python train.py --n_layer=10 --d_model=256 --n_experts=32 --experts_per_token=2 --d_expert=128 --d_shared_expert=128 --activation="swiglu" --moe_layers=[1, 2, 3, 4, 5, 6, 7, 8, 9] --router_score="softmax" --normalize_top_k=false --routed_scale=4.0 --balance_loss=0.000742 --balance_bias=true --router_z_loss=0.0001 --init_std_router=0.0061 --lr_router=0.00105 --n_head=4 --n_kv_head=1 --head_dim=64 --vocab_size=2587 --norm="rmsnorm" --norm_place="pre" --norm_eps=1e-06 --positions="rope" --rope_base=10000.0 --rope_fraction=1.0 --qk_norm=false --attn_scale=0.125 --tie_embeddings=true --parallel_block=false --init="uniform" --init_std_qkv=0.0283 --init_std_o=0.0 --init_std_up=0.0283 --init_std_down=0.0 --optimizer="muon_variant" --lr=0.00708 --lr_mult_o=0.795 --lr_mult_down=1.5 --beta1=0.95 --lr_head=0.00694 --grad_clip=2.0 --warmup_steps=200 --schedule="wsd" --decay_fraction=0.724 --decay_shape="linear" --final_lr_fraction=0.0 --batch_tokens=[32768, 65536, 98304] --seq_len=256 --doc_mask=true --train_tokens=333300000 --steps=5307 --dataset="wikipedia_en"
Below are experts of layer 2 (counted from 0) of a mixture-of-experts language model. Rows are named router (the router's row for the expert), down (a neuron's output weights, with its number) and show model dimensions 0-255. Each number is 128 + 32 x the weight over its row's rms, rounded and kept within 0 to 255. Numbers have three digits each.
After each expert's rows: "raises" lists some tokens whose logits its average output raises strongly, later layers aside. This comes from a sample of Wikipedia text that the model never trained on.

# expert 22
router:166090107118106121123160115098104137111084136104104152099141132150093137148108098115134150089161134103123095183143132124186129101123111162123139112139143161139153141168102137127137185127089165135129130095122131122110080184123204151092195196183144166241175168113080098137153164137113098092100154101102133197145137057125087147078139185090100178185174125121150157168156101122106132129148168084079138107140140150145092124154134039112138093146127138168126099087105163167070169145116158090187154130076098117108075084143121145124141117212194097100160138082122146140115097148100127179134131117117144118143145085149126114155097071102123092066076057103155166068157131126124107128084185114114155094115147153081109190113142111077127099106146157125142154138192185163137113116159135
down1:141062063139138121152122120139119143118124128167144105119166129108111119072194119054115131080164161118173041139111123100124098087090143172160184122120203155109111028108133127171160177098094086161101195101103127128125178099163141115096206119174094129058188118119094134149110157154155155125158150125124134076137121100138181144145173159110139164107104120157113114144145170082159152101156160123106164125094203141209098137092109152168094101145148100079189119085087135098171107187122098104119164097159140153112087119121124122107156138048116096111115118129145154116143139163086087115114155157112203114134105107142166118140141149154075147117094117067089141136127110129110209123142074117134168126128127148110143140150109133162123111126163235103115125171116095149117137161154103
down2:115188103079094116165114148179141142107162094137070079088133160106143150106127122138148092118114120104110197175128197120150136171135126166113157126088098127173172098131067172126182194139145101189143131128107078120176153148118155077174088174105157122134101108127129153108160147107120121111133181156104139201182152141109155147143084132124140135087114152092107123137139136114119141123157106187150051085148143125167081162140185126074134058117088144119094090164120115134055179117065146123141147113153050156071103106185100137187221149171158179075132185152153127145134104121129135173153126144140125135112112168142140163170156093155132073109133095094139105138123135159087069151119114174137082102148168099091121161120143073131085115094182120127128207120102113129112111070141103
down3:165128152102111111128129119132142116161136167107112120123122133079130136107168141149113157128123110149120138214108154130058085143169117105141109107112156153135179105180138065147142130124150151119153158068135156130131157144166228095135158122122117117152086150125119136152085073123116084130154100100079148149081153104101152092133132145074180088147148110126133165154149107187102102104094116168082079135143142165170135094120117127195159115139177142156077100121098121136099166158104056148130134120090117149134100099097067130132121228159161090076108135144152186107121198097120116077096144124173147161130161115077116127124101116172077118083146032164191073128164131074168080089087079097155082135146049188123091109126092089098126138129081146120137140117152176124170066143164086
down4:121126100155119112131115119072145122100090125115156182123063154156130140110157141171133127117125165118145130016110138112121107158127136121123109117159138098100148108158154118122162075146118162169142117164088124093117107144148097116112143213072186092084126154158110044137159125143126131147099123142107155125143145137204110120138151097162100220083153119073103059113136112136114095155173134099160036105129119126137166176144082106165099085166126124051106133140166134135098064146179106111163105086127081081061120122059073148179107152144131162172139089128120087193134166126112137092130196106117097093115078099172089136125071046177122163175102130122144077153130127122136154141133137111093131157106055128157126164148124204169105126131104123090138083132143118138134126160110164
down5:185126101121117104098126090126166132118115142141113088093101099129113129057142104121108147141071062139126162155135147143192151181106120122119114051093113148042164146091112168085107144177135086106098131183149128082143108145085110140112192166147092118136102182111140092188128111143131160158041163136111194123133091124165123132162135140097153134142137117101151150150102139105125152093115089111125092186107135077087168143103143101125154152195191089184083133133172127202151104082116063138045081107151157137083075183101186121178118125117121109130131079104086123154171127101179119097101081165096128089134073117100119174076110144142102115126149140170061116154057136174114077171136126165136131147116128071114109092148097137103125115146127074091078106155126144130165116110155120
down6:152081132149149132120162167124144128107164114101155132125151172159123123076119038142102140119093131123164128121142167092193096054045108154135133154171170128194170057134146099192131074151126212118169174139142129142144065085132182133115154174081132112187108128122137107179110125192112133162129119119168178182146157125134116152092095144128115149161149119112110117120112190129136102197086158083118095129162123141128138116143087132155141141120181136103107100108118173118141203131105145141118120230103130137161135092158165205120049148103093145072102145143146110137106171122125208119129198129103112149130161130115123102159098126152165069107107136125104160166176154110124121104144086099079110137102165146101098101173135101083120115156145166135158120108063114195160166102130114
down7:138138131101130114111083143154094123120186108097069099111092131100150103124137175094155134105114105107136117106136104119149068163150152126137088122156124105099122155032155149113138105152166145138115164183116107086154103109071135094151142150133126064158092122158116036125086111121115124084073135058084112109087134172164134074084128117157165099134145150071083198127148134107065092117095106126119083119173140099093086095132070125108091123089115098167125120129157116135080131136154170193196159105141077179131071129160156130124124172115169145102139118142144149152206110162083092102081111155091071178125100159126067115150106129172066122091146167101148207105156082162073132102123158127064176092130099074128180168132131151129167110082114148125188170100146133110110099141145133
raises: "-", ", ", ".", ". "

# expert 28
router:112127085164093105137148130097130122130098105130095133101146162158071071198128087146138145102152199064168140162132128122130109182138108160128156113111164178130173203172163104142097217124082198114170141118148103145096161187130129148151161143139171149153128150098105125128148125104085147153127154128119111113157121137124114160113162183063123156193131142180156144189112102185082134139104153097100143164106165145097092154190189107108157156143150118124106086130099149165076136150133140094194169110093122090142144129199115133088146126162089118131097143146111142099112151151044101129149108141146122076110170078151118086151142067109154070124132103067160137079192125122073124175069115171083143159135151137056141135121155109098111115158191132077120090149176163125101060120133138
down1:133105113172155096113164136191116155107132120143178139154117105082152110104159157067114144157146136107184067190120105093138103163123122183138183135123141182132112087094126156182153128075157133159125182127144162143086184204192104123126182174124069114081136108139118121138123176163112152088181157101134140112127084104160143108122182181111110146103134141158104137163141146122138168123190146133149196111124180151152093191082104156136084080154105083055128088125090128106171133124052068089196127058126158150133121108092104134157149171104118111102149136200128144118203140164139116115166157198137176110163111114123150138112128143111056092115106132136092185137149134118095152149167097143164174110148112121084132161156129158147172085139073183055128103117115121148145128146137114
down2:083177093141070113149079151170118138084160133130068139114165096125108094130097106082122112106100132131133221192160179060113186154099131175162124111153135154171157118142113190134113192157169099124098117124117119147142138201116139090183098152083142175131094098135144075083115092134112110109147174158112155195171117135147135158145145107138146133163135124086169090148093103155114159166152135161136092120126132112142048148197143102131146094121075187136110096134136113138086103143062102140107113087142095121045176119145082143187197117147147144127143115176135123119126090080068168170096173152152108109160093085164123194152082090123093105103150155122125103082130107113075142132149121124135095122121168134102152118137194039112143061134166152169134170149097134140142146125131089
down3:187152150104101161086088132106118148133100180149123131133121086114093128094151089099111170089126133132123115203093143092129121179138110134121157144119136046129174170168141052171105147147160135107124120040147125157146122175178155109086151174149116066158080123118152108093092089149087141122124128143076104165151164118122106117140112112094138139164156129089130146127140152144113138163117089111067092041111100105164142040133099155153137120069104095136123091124128114140140177090096086088107116106125130179114111094121095107162041157147155096066113118124171202120110203125116161110094160135168110157141163174108095143167107105177089119097164080130207156129201128104184069148092096075178156137112105175136122121113130120119156184150080113132075128169100154145169128154145123
down4:078146071147142083143080092174097163139094170086186127161037133130170116102169116147177156111131152083118126048065087130140140179115142097114120142146073162088138086183133192138162102138101128103170170133115127099126078119136097129110149135123155074146141109160130113155156158116118105164103160096088130073090095150132055063114158072179097163090084117107136115154157141114126090138102164133094088098093101149150190140122096058149105142096102201111070189136148095138114102139087110109149131097120086068076107144120132187131138106140147113182146092156085064147110161130103185131155127076132126137084097099150120124070095090149084117173103114075133129192140093095138123121098124118113140117101094137177153095077154209117087133127100165120113105110103126139140098154141163
down5:158080090195149154120094117128176172137137115125092092107146128150125112070114139144157187123002146136156131137136093126222127150156143113104087083067142096114144148129074085114081075139138084149199110161127092152129145123114115107123203177120153128121109227111123083130166112163115150157098158131116194109129134111198144136074137082159150157117107087132138140115090139136107167078139154138168159194156134094075120200109164053108134121140151082159112122095180132152115087115134066195111124097134143171059135182139157156127136143175120133155138062115104100159143109138157127119163163132132127106113078114118135139062100085167102116071145154143064107116115137148129125088144117162138152141087101095133106125176079167109128154129142122107104126107077102154131121127117076
down6:132112102130198176150163126124147106097170122100147138139103126120099083131113056142158089145117126112134076136139144130111078046137105143093119164135107204183169059156114135163102094127113129161196152152145098140132086136133123126141169151137103119183170127068115094164148128164119153159118139138213190112148147153166098168130092159192115210154184083147115125106138137112130106110108176115090114099102126140101138138137113165120152121165183080076157135130138161166132135140104130101148102124163146185164122034154146130111042081125128128107122136129201136103103164108150156170117161136143119147054182131155117079119123168147158054154118147105082134134166206155122143083127091168061138143111179178138143106169142109143170147144163171117169090090135073148162151115088134
down7:117067170129148142098084135175098113140161102119106118153168128140093128162083159142146151113088120129103166142097164149135120115099130180135133137156107079146088124040155193109054177194214161129112132157125077125199130091135134126179151117109156042165122101170122067118109127169134094077089101086116154121098126101184153103088101139095116066125153213139057178101128124147061078129136143091121149142120168079086130114134091094149133082080139146166187121092205149107132122109172159189161135136153092123106153129163193129124125184120162162110122120122117135119179122139106074130104113137103088186167110110152105113176106150151115113118099119108122208122132082136083165111160100151128145126131061132127182136122147133093157114148139130171178125118124138096086071124129118
raises: "However", "In ", "It ", "This ", "The ", "These "

# expert 14
router:170069134117105107111186092115095104105113102077101148066132150164065105157092068093145176125153165112119087170124100111149136129104082141058150107082158129176152146132151170159079157176121137182109116070134115087082124132155183158130167184142135187130140165121077147145151177111110112122087164121092122108135174099147126127131149169097148172146200123147104138123130092180127173147099152150088121148114189087138112164136178088121116145148119152148109093120164171169114156155108114088180189166059108068182157122161125217059151112167125112115148144105150146135138123153100132120164130106108171114171139060159122095195167094120153088083160080114144105105166133090126142155111163082121172131117131105101168137053121109087110135154118130118102104197150116184117092115143184
down1:152112097129106132149110113144125186168137117147205115128097156074145154128179156059122120103158179131181057078127074104081141110109124185128164129118096144101125106136116093124101142092093132182151158095143126127152122158184125145151136175146071102099160119125167170148073134198060110103134125146110134135076069083125126093157163112153129086070122175177136094092141177081121126097175180129102108136071139140175101215114105135129118143157139113109172095142072162142131140182100109071165146092097098160089085178120139111126143148118102119147108149152118198095129143186080138153157127155125179111126165093115098126070113118153104128105097123157102200173124060107149185118131099153134189142146147147094206188127129133146139066138137150138156161154140079129144153100191110
down2:120156133052100108155101135180148116097205083138075166082134074156103081115086083102150063121098128136082141193117175088118109154139171150090115126107159099133145145128108122155147199148116118157119107113131110115140173185122124072137141079133104208095123113098128105100136150140153088123118185097085107167165108135124151147119162157138170107175119136099083103125091163164143142127143135127155048158120110104112089065112197130141198113148080130118133162134104145123078103151092126166121155090179119175067165091149118126217188148160127142107178211173167148136123094140136119190098125125166088124146158108184137183141111073109121095149187091111141105124138134175143126163106117161141087142179137138153115107112107100153143128144129163180141200101146127064132113102157078
down3:122147154123124122113100074115102185198176161131149188155176115095200126115133138110043132104103138118101163182079100091107060061138137102138155165148149132158144165150093089131094103089134158102200102075156167105091135148123143117111142104167135108175043108120089143143088096136113072136127148109080105190102136149124163103136121087127143158137178131123150134137114182130110113114083129136052117112144150101149171117106086109142164077167120134151123130128142133159154171139095027111134125093079112133102101082133090156172061158175130069081137102124126149142127119121132107077104125118124171140170169147090141105079100075202087094109166052119123103101182103100147104129106060134119067106131116137167103084119117133100137117180099141154083155094073173113160127118136125
down4:107098066153126102150125105134117140086080087086177108129093128124145150124129131190141115115097121086104100019085054106159076145089104120144137189149107119059144116172136152146139101116137149187159130146079150098134048119176111111081157145113173076068110135149177119096135132090089080096111123097150131125140116150133103155144119101153121186082110123100137049148087170152165111173113114102139073058104075188185174141143132161175101152126129129083123136114112087125103153123164097151141139097145063067106070140106113216135076168101159132168151130168093144154146134131120185150128185094108186144122116140189146133144097119159096166193112104141160108168160117134146137127092128086107148140124050145141133071145108150106119127130121141096127071102091155093135131144156121
down5:172138086159131137069146126166149133161141161118107062101131112120085128048074160152136152126063121135170135155131106084174134147121123166136116119135163108100108174129098174045129135143097140167141099111120149155146096179123092140103153157126126145175122168076138083111154139147129113170131139151118119166112102132179106132145141089166160111211158108120153169208133110178129132090114158148172131134126170097085159141085098131124177136171179128193109107122129133193149089188127095203097122143159108160064063185143154161094132140113139126142105036111092121177123107116134139081093131136122076146199105084129126163121118116147046156134120155165118102105096130188142149084138113134135164134066057090108093080133116137190116136120147123127082144147063119157175131070087112
down6:105096142189170119164123170146123100147161073140140138140118197131134147154087064148110112130095111119151099148086178114149127059103123146126141165159130139236128105134136131165107076154128133144171102094119102104183056135107143182144127149083122117217141176115171160110173147193102141175117135118135175145180140136164081115101079138159101133127101134122099082115140134180153125133148134132161080147136106157116145118164090068165138156157195120065154173142122132132140135108070081134145102183138155146128138143196126106092011115137113205080096134163126108116070114059121147134166137155127135157108137136138052116104135143125188113126092123122101153169140145121113137081128114076096167161112174150132144143169166122123175075170138176131148118132071100140184160120116089
down7:118099115074131121146099138185144119130191069091139168119149126079113147159113125087155167152164172052154155074115141135130077119128182118094121100114136125126141098062151122118101169128131113154095175188080122150166143149097115102112099127135112081159090078145091060099147120152137092116100138124110124074119105151142144087074067081092087116111138087105089188101158151106083106117145122117108111118178116094107133154140124080127074082133131092207162118135168140122064162145144137198144143098153066146127198148197181112113131140068196141125109143166120159168226142194065087134109090145124118182141109168128089113162098094135119088124122163110177176110124108201158143142108128129096190088147116093122167120137113118117149127085134128082137127145138154066133080134145121
raises: "in ", "(", "by "

# expert 27
router:112153094116116077128132119125139051117117113143041149092183140155057099183125136121167125097141186084124093192173119156192078129103129143088132127084170224173154208107121105138150153152097192131143160105155170095091161128133143157111147158146136161143149213063113126130174137122128131111151136135089124136146157115169125119114132161123170166176159135129151150184109103143095195088145137091114129121176172133124121165158157133131135145168174096125109109091114173180073139130157088107118153129098087121118113140180093146127161108145124099144155174121118155116103152170082123131181146095120170069144143111155095115172105088168126085127165079067157127093161100116088186161059149115059097187082147138073155139122141110118117140128150142087115155165116162160144076080111165
down1:154060114142091132146128132167145222121124113127146122174151107075124148101150122079156142120185152106178108147137124085139145138096137188114134129150129171145134097140121158163159106100154113195133184132132129153099148209156144127108185164142060120067127105138089093125078124123138165074173172145119150108109090126147139111146135146105129186057129167224092095151118136080156147080149115130120126158121194146166095191103094159173095089157136085079193132077105114137199157181133143100159146087148139162120138146123172133166156134101081174146132117158113173101147161194102129123154099125093189112152134103109157132088105141132120113112092137117061109156127118122121138141145074083100151141177137164096180200166136120139137092168140242093138153120140112128152172135116113
down2:099152105106141098191091163109056134092114107089103126135205132147112127107120115149188089143131137139091180226143149172078133148086129205083116137103127131173147095114112163142170176149188112087134139105053086123128175175149128081185132134160105150114124101104150088120121119118095142108140157117114161164186118142102092135162098200138154141162079134088067092140093096151148142170144098167128066136105159110146072118159180089132131057109121191159090134149104123131080120129121125124114123114175115138081137095155100122164183137136154126092131130173125107146157092132100158218160126171172109118117080097144117152186117141122102099121186095092094096067122130133119124100085114140138070122169174148132149098150125037134166123144144191118148182108179122093164139129145143
down3:147107171121058115120136128132134135141175161120144135113112078054148165118197152165130193066120083152070100213116167130141087129109102167163151127130155074183165177170106118141151106106158182107171139062120129125127093145162142105129116144111201134204077182130130113135094039142093087148118144077078095155128160062158140128126119129158122149138141124136127111126126115142073136149137126174097083120100169139126126073117139113140107091127174134137084113122137111127137152135081054135123175120135127158121123097103083150177071146145118107056164106155125144121157126179127132107063147105117174096137139169072077147109081121183110118117151040148209137124188141120151099145151093120152077119107093148150115105144117094107175182151074089163125143152154135103170109132156082
down4:112162088163103091176138107174097143142121202108183146137057090182117093099162090174129115107099128127137070032109076134134163160093134092186110138101094134067091106148154172132153095099089165156138167193115155100136094163148129118119121147140169101107161132188116072121085189170136094095128118137105118144142118147159134150114077117128109125102139144073119089163117123131117144135157122079135152081093135122184205176151103102138110094144098130067096131152188127106113163150141153147114123088159131077090064146086094191114134134144145128175109051135141146161146147127132153132130150046129126182089083098139125133105051129173113154126082112145156108216100110089119118137134149109091159096083109142177149116130090182160129126130120137069151147163136127090078137140164194
down5:157100092169151130094121073127172113068116131121147101105119106115128132140099139140142146145076106154099112098149122083203123144136090136072098089136129131115120174109067122087152100152123151134191053162164137092139117123107123150086125121108152156165090205087117067160176133182142136153112187115084197129148118089172166118129133080151155153097168119121108135129111097148101143112138115108130138207094135096112104151144164109142114148097206077152114089127144136151139098142155099210084106065107139113069111201138157150122105111129114080169083095126126100180162115106123111101104102098126064113110127173082056155098104133117089171122146169196064088094093129163144116130103176147178177150071148115113068074147082145137102157107153107097105132135070152117210133118144113
down6:140114116121211162187126183173096165109169105114110121184114152168098149140125069123167130100130168159147118074108199090135125083114140097150122227123087119184139076165146122181142099127126093123133147098103143144184076128122163161137164145098110103188180136115113124107119143156130121168112165121177134160130156161157160180123158127193068131137159152139089103102123116139111095150131140126129136129171125095119149082143111159168122118161202082116152105136132114123127155140108138106183112143140128163171135090142164180099050146090100143074113122151171175152090166080128167097174187124141158166096140136142092113140087156142176113122169118114065149178183148184148162088099116099137104152098139212153092091141187153094160159146118128172179125136049111160145162085093089
down7:120091149063129114065114150122110131111142133112132120110153138109137151116118144120157132133061134067080143095101174087105125156131094138138088100183092121149092185074174124147088165121163143141145146103112102150145142119134132129140087133130106096184121125168102104168111123146078113060094123100102154086155125110132156141081109119161142092117160116101104173137156097104078083102133119126117070119139131097074126127140108093115133111151136158184175140107136133166064199090177172133170185088133047183121104176122162146088140236100202199127088126118100122126177090158109092132044120137087125154152110128101079128147106168165063129128110135128172189134113071174068108120123179125114170115115132135074162203162164149127151129063163111137095127111101117052146103119129119
raises: ", ", "ing ", "-", ". "

# expert 18
router:133167126169107119154162120105125097087107113136089140119186139176102125162116094136130182102135170108111106189156126143145100160118125100120128132100161192158152200136107088178139154157130213119170150064185164112081164175163174188143179170144160162151144194090085153148182113138100133151110093105066140135181171106144122108082154147087126178172162138118139151139149086160069182125124115123096144155168223158144136146158169120146123172170123124117144111112145164168074110148118151098165147130093072110177167126163135147124141117135079090122138140164130162086112171177068137125196111090119147088104168083146127074176133141135143080120150088093152147110171129086106145172105136129085144156087179167037123152117143115065128113153147153112091097157144095117124118091131156
down1:155081126159111139105155123187120188124120110109177121120124138082131160101196081097091149138134141124201074093139121039074143135114159186117161138172117189132120117116111120133140121110155129185131143102121127147141164165174081106121171175115082096102156088136120141168049117162096130081138168131125130084087109101145151124154122155105129175123163142204109140155148113104113114096166136090084161111106159116157088165099153153154082100147126095093172146098118128131214134128111184128172135107147192140130096093131150150162148168119103151148154124156138153072152179208125176139148104135081152129188141099140093151101126144130109135149098169057057151159134086119114126132152116097171139163161113175066167194174128102139183097177113212058146132124107098136105183152149127
down2:118147106101127109139079133129105165092121085125101128094152149091053124158105127096203083121207121091116166197157155175112116166096143164082151151096113137145152095131124175165165187148185077119158128089076133154138180177135080080205119158139149145072119171155143131129152126124072131081157120097110159210160139121154119158167071129157201100138105148116082098115107119128180155170139116152118111114147122091097115140152152087114108090144085159134093092195095142148077175113162103142161141108145049115027166140171107143189200142180151120065117163151125144100129133159121146177172103121141105134091127134138118150158111155186114085133135097065161112123143090153104121105101089188163133124155129126090120118127139089130152067124121152103117174097141116098103154143144124
down3:179124122112055143115121111109161107177171150149132128121137099128147123094142168111134131059143091152093174201121105115132071156110079108152136111112125113153186122158097064146131147144165203100141111082117172132123107133145145117145146141163134129087079157145114130157078096112086115166163126118068114169079145112144141091143121162166112157129174185141148165106128130169133111136121120092065095173126115146176137060115069142131128104154144119134083109106126132111102137146099030151079099121081111162125138129125110155167048181130175090080086149174157197122124200129140123104052144136151122129152145134097061135132091115189152075108145059153181101097199094090111105133115096116130094148127101162139069076143126099101173143147031165125095138139108156132134106169173118
down4:099131111172143122152147102148086153158113146117185137107075148164202094142131104202169128071140121117135086036121056145153121143106121136132154133142116120060118098178094155121147138095121144167169134200090123088103058171138124087100182146129161115134143141157151101109153185147104072104114144136086160143163098148192162122142111134166114148076125135110140042152113106141171077181154145078095116106079111060170129154141107122147128107099087169075091151087128111112094128140158116155132131123143076079040093176111081192082070125117076174153103137122152090182165145119100150125116155097126122164133107125171118130100102097137087143136131120107141114185158147072123156119160157100111126074106081132195102121111094178111128158142127113093131109116102158121139090159206155
down5:175099145164135115102143105144104118075123140151140084098126078152096118127137112174126165111060138162126133118156118110193113137195102193126151046108175154112160159126078091108110107156135123122181088153186142141151128108077172127095158167164145158180080215101105109119126099186152099134127141145150185135133123098154109166096150080201150093126154096123154128118117132146116150113125074106082096186091158083139121178079135094139144147128208127121121080124150160175134085151119070227084090099163142120058094208158184132138140144077113115149150125129123113171128109086071095088135130118104110113144098148126115116085128071133091130156119155180083096153101093162115114092140143146183187163109084078134129083162095167118093142139193122116115107139119153139108118092100128
down6:151045128140168139144152143151097117121159088115128135168091153192083144117122081170121123111136130116156095150081136119137074078127130086110131189168094129189138121148156148175140104145115100181184151112163173121176099152118189158120129143129125097165132150093143120157124164170092092165149121138177185186120166195156113167094122088185106124099155123125154089077163166074110092152100125122142118135153107185154137115141102087208120125095097139116151132150151128132124163147107102121182133176166134183164070105139161149080025141119087175083058125128142179114075170063157155120158206092158171150090108138142123157097106184162185100123151116150113175164140158164133098099090094105095122126143144146149129070141137131096124110184122148120196129125117105147062119110123113
down7:159083092059170154122050169127069083113178104117122121139147133139143128120117211120150179135138132084114139112097120127115110103135159137132126115134122118105126158066119139155118171145125130140111146122099073131179118110124092137145121129142104105148105120167124074125142124144127124067094143084116129058138139132122166116066125076091153136065126178120070153099172114102084138110147107118100084110147196083102089148124119086106097110142139161132180133143134166091060140128156172159155101085126074188130098160178166108124160169153221189121112086134093103142164109176108060091060109116106108186146099175105064155159086127161073116119086159082145178110147104139087145120106114175080201118089120134125146184179104155143150121083138135130170148115106177095078077162146169
raises: ", ", "-", ". ", "ing "

# expert 16
router:129110074134091124158154145146129135140087116121082146128157137171112139192119136135143119098177172085113085160173139119190082133129094143093129073090190133138138169144087130108087188137113162141162145091122153094128093171104166151095173195168129166157192173120066119111158153141152142099078148120098136131153153085164086134121141154109120182176172100143124164157138094109101138123115143137079129096150128138134121185172165116133141082136139138165063078133087165155032117147131121064186153126119072110120117125149101139130136128177139108122114208119097133145079137184097111114174130148137088127147182112167111079165114079085172054104144094083195177108163184102094113146097163133091151164107176156106182173123123072102075104081168137115139140106172167102147089108135151
down1:147092118126100106130142160124138169144123149140161123090120127107104136097140167076139124143156172112207132145094147028112110177068138142130136112152139111118117089159126114154121102105109050191127149118157098136123178182183125117142199075116034097098144094125093120126137125152110163084136172092087141103109113139138142158145136125155138109120155159218153145155112175108119118110189134131099118156088140108175052195109091154165126074173149082070193116044107159153166089158094159114112140078126130151139050110128124170128163171095141139142123134199157158096162142191124125127180109177134194098157125106110160126080113140141079129174090153129098145177136122170138163147117074143151156111172117133087161189147112193186127132140127155102140121131126088106134129147145113
down2:142184072080125097127075188128129151093134090069086143063141094158113074106124164131167107151170132132070140212212117123126118123141142151092097115062170112153132086142132135123140214125180159165145131112121137172143209161128097112128122122128140107092130125130166128149115110115072118144191159120097144193148143127119143121139132137148090103169150167126115076124123145091142185174180149155132081091105126131164100128124172090169140079133097160109108108157081151144097168102090088187106166083156075162040155071134120158159147142177135086120161204132144148153126079131094143166149090155148125107112119126152110142169104121136119088126177106135134118110148136125086143142094121137107076070144163158139178094128116049148191094090126104125142208095148140097133136103175092
down3:164129122174092161155107131152146149124126150127126136111158101101154143141144113159100104118094150118092122190101107145127045157125123100139154151112129128163160143203144062140154107118157191087158090052126132154123127146112217087098141127170149104147016149107116126129077094128135105166151119160106108164114142062147155079139155113156171148159180095106127183124105128171173089086136109144046094123106143147174168096108124103154158029144125135113107088113140152135188165107091053094142103099089115146125120080105093126182137211170118120081161127112105177073145177128138166053090150128112134144143166159108151091130079110130113140118131071160173096157182119077126077107126062125133084126140101175108110087153116123082136108160085126147111156159101130125145096137139112
down4:117158109154133121189144096119142143113117136144190151145045130154148141071164132212071124119096143069089155026130106082158131167135132107092129139101121101104101111199118145109142118101141124152155170146127146110099055123134100092093154151078143097067108096169175104086118186090142091148065185109111111100147128120142078071154088077149131175112154155105128132112127108097127084139181095074119113089077063144206139158140111132183122099127129160075155167104176065134157133162113152101129106131084105062089078147114141132131090159117125144157131093140121071137142118141098152128125141076115085136120088146196120118129088108164154120107158118145144144163145076125120088160137171153087149085107083134175186061129093161158124142127106140088125062127129163148088130138130180
down5:145151129155144126087095080083147106155127192121146095073165088114109164153119128148079171088041104113096096154132148138189085107157101170119073060099131135099091139069131121091134111156128133170135084194131110103160089132090127152165173141131127134120133201109129066182138132176126135158090179148145202139123137109184129108124148112153149149117108171164098172146116128130127159120149130127144130183112170099132140155126182095133111116174104069105095132118157154165152086163114030207093102124130155137080118199153153152100109103128144140172113123120181085140152097100112136097126093149152094084130067135081152153073090145113095117128122145173076095143070123199149137121131132187168154203097114077108116096189096121129126141155168119076080103128111133149153131090124081
down6:100139112141141121186149154163075144179151070115120137107119200146102083092080109132133098125133132084145113138148123079200087086131136158134104153160128147165147116132164123238093120137104146110134182110118073144166058123126189140109185133084081114136145165175118088160114090229084115193156135119144133135113166137180124187116091172193059139147130091123207083084166170118150087162156119108101080126168121158117132074164112142144120106137162091085114123127053144121154162120111109118135106119114142144141098088112161144117058148117090118101131170167116145089070148129139132082134148121120144133113128110133111056103167105121157102123113112177128132106134175163109163064113133087087119124108165180134081075153123132182141089163153177115157146086066126169134123117107125
down7:155106155059116121088099136150123132116177053140148118069191158109129081153152181125159149122136071093140166096143107112139111091102140129095126123173122105108121183118141107114136144144112106168108134130119078145162111142111101118125078075184149070137109072197132097145096178131109104083039117045067115075104149135110150109080089121099116128114158169112088140105099122095119133107148120134126081087165126084081111130152061093117105083118096162173152090106184139155113153139163190189177132144124069186126079153140129163125111168134152134167108100138131127162178112157092080092093098079152126152178114153101050126141094108116086164117072187093153177099115102142076128168088098138068185111135083101115191178153123104149135125123155122125153141101107142128089093149138107
raises: ". ", ", ", "-", "b"